config = dict(
    experts_per_token=6,
    activation='swiglu',
    balance_bias=True,
    shared_expert_gate=True,
    rope_fraction=1.0,
    attn_scale=0.125,
    beta1=0.95,
    dataset='wikipedia_en',
)
Below are experts of layer 6 (counted from 0) of a mixture-of-experts language model. Rows are named router (the router's row for the expert) and show model dimensions 0-255. Each number is 500 + 50 x the weight over its row's rms, rounded and kept within 0 to 999. Numbers have three digits each.
After each expert's rows: "mostly gets" lists some tokens that are sent to it at least half of the time. This comes from a sample of Wikipedia text that the model never trained on.

# expert 24
router:479450569425429470552523465402429444527372548444510504481404423416464502414497466472534414457411444528427418587450468479472500460471520413514452477454498538376469404464494488510488477533409463572384547539555594527505502504527430615508560448550460486488490497593489569483419519497475456512455476496556457543551513491547499418441533573495540536530480496470479433477470515473456499576548493496574514486425514504506560490546523449483519525453530518420516445468500441460489525557446511516460440488469523515405488516453555540476486441465465464501502397515450485501472570469489501653549513498540521514582599567502535560570539460424449467471548500504503471358529482550522534432492521522424583546449573481439425464524492409463497516445489630510570452511445557456446511427445479
mostly gets: " Chevrolet", " Apps", " six", " Pts", " ±", " four"

# expert 78
router:553488572437420473540460425540512413563495559460553518454473443426544484448564492448484488474483463483480415560596433437523502480543583482449498528482436499444522462500431403511437540462488453530500521468489498584537506430510519547411475422498438420415396473520507572383409592523488504397498443432457419497564562465504529507509577545563535528452560498511499493465415519491408490492498492446524485462424468561468503559524563531505484575507528534437517453533524450481505518565503470616521433482567519410410489576380612513430533511445566490492650434545459459480554474431471531523549451483526473492452508510484508568459483414504519429444484375473480539457502563594527453499516526491476446455439518533514356468548472500502436535437456547498539491414485495501531426473515483
mostly gets: "|", "=", "====", "===", "=====", " Sheet"

# expert 0
router:513477548427494447487444485454512510577344554493543569515478567384448520432580339481410448430410522520447496544474507441484513496488533426474482542487446459422484438471436482523531560543499412488426638450531501543514477468488488506425519483468538498480426501535511466387462565473497524401494423517556468557542576461560557460458504477489416573508498491498440451461339491404487607585490477481510530525408544498430564538554502490553514546395529520475555428508513450497492563511490457518513365450513608418464482517459526522501484551435546487505469454532459465481504482476483492512612501508547479469470503503495457410458476518484504547512561445460410496490506512526510494340535547511555450541493517554492467438523501430477435527564464560565552486477453548462569495487491458
mostly gets: " Coordinates", " Genus", " Born", " Animalia", " Species", " Phylum"

# expert 11
router:535449581415517508520482465477433487556494482429476551438475472423517489497526395458442492424451451578461453494542487522524610492452486450398480542420522464476407455532464503423473576445400347573464530392557486576519410468409445633365606472557455409433510549567476604500489561566434404509492491496524508503591542451550506460450520469481555531625489484448508505468408544466525528461509470502541489551448523493384541468526519507507571594366500531498504440498505473508564482494489478520512522461531496479455478544422517481432530460526494450474529517513438497505531476424440523561550488470475467527522553571480464603582511443527465530465492490534460543438515528531501512411551512533513521568510485530477431498511385460436510492487491482466517401460439506454483496447443533
mostly gets: " are", " would", " had", " have", " been", " has"

# expert 8
router:515483528503445445576400432506472440511461484535434511507462428488534561486576531454492456530481470547521487570523486406493544478439497470497434510429442457508453467485466532468469467566483524519485482419531534572563501384448439505464532455548483462449481447574539474400414514490433484452462475445481485642550451450522509400418552611466463548532481442506403501540402547466491530491531499476541512505427501462332587527564527432508534481443533511503582430533531421497508472504463497500476442498494551353467489550417533503386467498547425541434551407552401459498516411489477521590526515438543524506421532577485603520438430468441482459452463427474458527506563538522543506390512528550451510449494525532499418415572504507521496472553440523469546494489476551503592448466449438
mostly gets: "See", " Votes", " Candidate", "Career", "|---|---|---|---|\n", " While"

# expert 49
router:476396510510477486608480481427500487569406588406476554491438462503492450456642443441506434504407493565428483559511444468392480453514515445547387544415442510453457429511380436533459501495480491531427535488563554562557450447484465555464547504552511502431462513551514524518394518496458465500493494537525469546554530490608547497493481437520512615530508507473461453471488528472470622503509528478638521536493590496509525575543489458500539522467577564461563444491505483458442496518423446498502413459519508377469446525408537416412453556500442457516503504511416489472484489447450495568557486446535507530578527557449542547479470513482445500460522476518468474395549482603612473440559525498446531507531541483420440419595483376511442513464490544506520507443476547458483518464514495
mostly gets: "11", "10", "16", "14", "85", "34"

# expert 71
router:526525484465433430505491495494494503491450558488521551380485435437595475491511476458433448472428533526396431568477457429462457462459503445580430465401479476465502427489482487468481486526502455507474498424577549557559444444433499584432561538549515516501467490563502542530455541547511460478427464488511470517525612488572548529524512530555561511577478402447507392492438523512367500606516467491516450424542553433485477506602570490425543539522547536421556475576511455467566534539446474550472532469547560489529489463501532549503549557487524500571525456500477478506496409486475581516568496493535511557541478534433464501482436480507442483463583521482478512428509538612508412478609538580472579520429564495521397519550448466448427639377448492520607541482472526507516544540368482
mostly gets: " any", " similar", "-year", " different", " young", " more"

# expert 9
router:532475498520434447462524415389486410483487545471502558520462483443485518444461358492476484527509443497530422524460488452537494412485527490497504480433526494489419468502469537457473470445454477563466556449538582471507484496490444599453524475449483489499423507534425531528458572500501427491488435440453509533526509398564538459524471477388586541473576521449443479475506598473503498482504418480484458459468532533487535528552537534460492552423617565364596429561512497463496512557447459518483417473529510463382379499444560501447412545481567459546515463580473424434460526441396506639494472470583507524518585527466500576544441477499444468430564472502514553398512545584530457464488548510458451518430574477457495497523456463476451526467439452515523508439375591449560426468450525
mostly gets: " ", "/", " '", "–", " (", " (#"

# expert 65
router:531441528529452416524431502413358449525503468459482488494459469507473533463492377456508437452478460507431494493524457446527524491450506473474443493397538523475455451469558460389402507557495494545484484453519497521527488483437447528496560478481407511470448531581442492509503550530465505404432533471527504615562570457554505446472509528527502544470553445440470479494448558460415446586566454442623525497495540544439475546620585575496499562464548615490544495472536422492589576470460482520480410483542589522487477557450478433502439592456442429464565507658446440460470450432487529554568473456610467492481564503431537457441438431538522449487535480511530538540556589549492489473504542543532458489526501562440530450505488466471511501497462501458507431405509499524631439508527410
mostly gets: "ological", "atic", "ical", "ic", "istic", "mon"

# expert 88
router:528447543498448471487545472402501441502432547477489531441422523440465484432533443476473469480414428482536439558463491430510482499467500468441512512413465480458416433479476471501479465466485479573459539421542601575563502458443499574483532498535473451506441551506481472517462588507504368495476477433498505578551513445538506484453485462453529561491545513394493466425464556445470566504489407475537514470435564536465545557523504496462489603476599550425600372475526443455498542543482506528449430516562524439402400469431574500486418469444494518461504470570438432476525525491415543596522523459553473511558557554494476503525454492489469541465504479441491582416520514584569384461488545547451483533447599477423416484523443410509428524489476564500561455494381507387532384461489446
mostly gets: " ", "   ", "     ", "194", "195", "187"

# expert 42
router:507500499464423467629502496440481503488447491486478518319398546493535538459503487435489464423436513485429484555534458440459524473501501416487496507453449520444539420473490552485383554537485434503440595496528584543596477362452480502496543429569495473432498531522486561427469495490474527431427469431506455599509473462550553475483498537498513514473492498493457498428418532511465493495536460429547570503438511457461515569509548527464578560475550533437600455579564460420494554559449524499497466437610522446418436527470551521348444503497484501515507423578474408500548522480468638532545510480526482509539546569464483548486427462562432476490523444544401583432514599512548500395593504484421551493512485493540428497563474489441517559509454567449534490529482522469516511516443491
mostly gets: " However", ".\n\n", ".\"\n\n", "In", "\".\n\n", " While"

# expert 58
router:480442517442442488563508474483507492516469511514541516433374425469488503443599423457462490464406486479458478593531450397446535474527567439449506535445490522435469436490504508476418526462489398529482574522509508528563452403457434564436548432550486459442489563534477552334464567518501484396463453422575381574530505518524517449538511500517535560490549481449414503434440541512487509531518491499498506509402492459440569584542520488492565560474536558493544490544562453481518515541443397520510378427579487476378497531473597532421474492464568482495526457554461447521472428471469574527541456458525482607558502606473546586537444452555416480472470479510431594410535529533563473449494501500443445504475549559485447482526480463466443503494445544470487479478445572442526401508455491
mostly gets: ".\n\n", "==", "==\n", "===", " |\n\n", "==\n\n"

# expert 3
router:501427448450447493490468444511479472563492534488507560472460453403468467446572458492505484467535420494504452588607474404528472495441519448482476516417471522434411496511419450468442467502470489499489502445515481645509517354455494489488524502577442370435374516502510498400453545543568505521365497529479464523472470478528527436537488454548487561529543518537483450397529545481460524538475500413486495502516574470436491554561595566498562568528517558438556466522597448473488446512425447565517412424530527435486443596425530394435468508501512480549536433512463394484467467456480542556502442448534440545448503525434500592489445498483437531464565459481441594516574460550610517478514473506496489568493486462454438526514403423523471533490475573528515543468398512468514463424546507
mostly gets: "|", "=", " Genus", " Phylum", " •", " Animalia"

# expert 79
router:432386527497475440529536462455411463599487514469572547516431529490533594484501417385470484484456463537483467547503485461421505490480539460520445495477517449420467402472502534403476579515485468558415562490535518523544472457408473573377526486470477456406464568557520468503439603495487474401463428504513440498530578489561509448530490569466495498521543445467448494485542502453459549477578451523488552531491535492466586563532517462466579538459510526442544449513588480490550523426437438525384458540484585446514457522479481467471464507436449492483540404491481492426480480491432546546521496454522515595528534513452426582571480463537443467455524501539482531502471537568537386399517534581487479594438548618427453416475421493488490540447483529553478499476533647507561400514401507
mostly gets: " station", " school", " area", " band", " water", " film"

# expert 74
router:518445490397484466499472472463469449496442527499576542492455499464479475521505470519358489426442429514506464572526471445495577409411491474459473554418553441469496457423473512466482538528494514523446612413493528483490520476495454511454545484530433443482501534563440478431393542540550520484475485470561465509527532470541478464511493598511498494593479511436506399472490510436439517504544503413474426585483576442439617543555585458554551551450535572464547467494561442469513519509481414497437491454520516485500489567499540473478573480459442473539566517573478484489464580492467481545490531395614504510566630493430503549544506492479463356454498398450451582468464543524593436355560465488509473581432467452486492392505481463443470499538456502533534486461464641417523447479506470
mostly gets: "idae", "ani", " Italy", "ini", "ova", "\""

# expert 57
router:483477495521445399485456426462430440481509626498449567557500481478537486396491518477367512502433533474500459530560463504523603475443496487531464573471486460442518504463352503467427522485395485532486551481520524598561406459461490497475500458524469465448426494536447513405447501617435506565420471536478455510485590492496542419512561554459524620548505452404547400487458568385465469616562462512573518490448483412479523563555559447452542504515567611472545366564567451494496603567477498521543429530523526467421474577464536552489496508479492467535576494511442550439448455490439538544554460485508422552544516504518555581554503451507456510480603508501424523507539482552498464512436465577449508503470488547425478512568489510521422525517495500497499431479438508443514528501506474
mostly gets: "are", "ran", "ari", " least", "ru", "ir"

# expert 23
router:490514516465350475488500476494456398474391600412441553487571472398536507441562463485487473529410554477459450558560445471527487434489557465507386520459555452522459442474419470482441543575421461534509569411529537554499481506499480546443528430499555464487478471517462497467509551561495503476481495463521470527563589499560486484500477470495461629448504474476464480396436529455427603578521448471588466495489609532533530567491552464467506541494686564439532484550485441458449481530459381565496396544516581478478463560473530446472492530433461453471536472474470486503530505457520454539532503537599442582611626510474550502489519455482496484415467571542518600510481573542550515460473562485493543459390492477482487458508468503478425575458525501540554511481435533456561506508529504
mostly gets: "ford", "ington", " York", "bert", "gy", "mann"

# expert 81
router:437483505413440464486442477491444451487541526455585542439463504449471485521486441449486469555462517527448401524531449457457452445366516461518470591481483409547443473516513488478475530424402427570479529356540584523587502475487455595448565457468479518414458467608474484522459591561477448480487457524530499509564524446556530502489468454558597596545479390387468429415447521496445496520518515470525466470488584465505466503607507446521519546482558563501515461596520419484610498525478443553557518458501490527460476433489487423448478541440488427523472506549472462457506504425497611599600513526505419536469458621451519517565519506536497506514518443546451511456570527601500457428585533549510487549515535572498404480499433477454505502494437564540515483467461519483580492437439449
mostly gets: " new", " known", " used", "ated", " based", " built"

# expert 43
router:435462488496489504517501426475562494532468524513533579485442501455493541496545440473404484436478474570467463600448446482506571468484515433439449512437497554438462462459443430405466526470437433526432580476575480550521462420441508619464518470475471461369439485557492549390416523474524448526492463436570372503582551511480483499438570484545578528508527489499398484431499526463478433516481467539541525457515516421495516496521524490444560508417565548491528480561484495507560543506516411513414421429587572479460505527441498464455485516431573499496469501550460529515518409421490509585536465420522515570493487567506550516626485452504480411425497429543517528383525498548564522428469518486489451533458559518534448418531421484443471549521459583489542492451435489450573340452425538
mostly gets: " |\n", " \"", ".\n\n", "\n\n", "==", ")\n"

# expert 7
router:459437517495500488537497433516416456517429530478502518458501496494422481459574477503435489443458499543473508565564418497494530516372562445412470530515535489431500471450525484398420552559474373478446468509535473526543518440479462497468532491529447399465458534537483453439442521470476488419381435480549521542561451448524542410465464487458471505533521544446477496463470523456455496544550441490482533468431525478489611527504539528450535611487552560459556488437594487414551562541530378529422448500552510486512437496389485532394524443471553415537515491491478513502489527457447505500583579500641476620527530502482559477514471417513478482358529398534482527444474520525576421468516479533465444593471516456363493499610385468395510510519505518542507492448511538497503445471467485
mostly gets: "),", " footballer", " politician", ").", "\",", "\"."

# expert 53
router:425475559435528437533558467496501470593436568464517544521447495460520518482544449407460417472431481604447444620587414477440495379432559473503496531418441521452488363446409523463480504485486438565384527524534536562534397458518424476454557490464467522437437464548530463503474537517455490465447452477528481560600540420619538475458488452604514538580537491471489479406485569505499574519454510460589537555487571473492535497547565450528507554418614511516583420506510500482480498483412478483510453379536513451507449523439519436422446515484454460512473462562414490447475431464520517548495497496521521527563536535446557528468501479531469444479578461471488528474555537557605397471530472529473457509501499494482492431530509439460490542475429525491573487419421550414528458471508443
mostly gets: "30", "16", "12", "21", "20", "10"

# expert 10
router:512490513529451435563438503420434487634478505408517546500472465484547506507496413436499501437536442600499465532507533465487599522490466441531388540491488500456390435504461505436436611473506497555475532498532512517581463474462475488496547465454511473480434520523551458480487531525450480428476472442552466537491592440490498505495585541492534552513560362406450462527445491464528504487519496540543521507504546501422621500556567527477506510420493601531555467504545470487613501471491509519426478570578554517489511568454508494475458591492476411504599402512463496415615410479388532534544499398491392591491515605426486516536459519488481461479577479544478521511527514500479435528544521616517462551470516602445452510449479468457514591366487580501483514469465548449565445498452476
mostly gets: " project", " success", "ect", "act", " box", " Act"

# expert 95
router:501449568511401423527541514410494477412454529479511560475456452374542564451485494498467476487441472555421456535475486459457499487512472394459444531444446438454405462470484508501485459484485477598426529469535589538525495444487479606482510498597541489466452482540465488494434492496446458470478486451522448542542506513507527472516514547469634595569513506458470472485505522463483485491579462501528481499506534502476515544575528404489510522478597495434580461472490427440511592497469499577401489441547454511466497539460588530487472494486474479497499382525446452448514513447410495691646491504558494587543521523489512569490454438498498494465521498523493506356531478594552526485509573536499537551422693525425481518528423486529455488470499526494555406494384508465505437490451495
mostly gets: " −", " %", " ±", " Apps", " ±%", " Votes"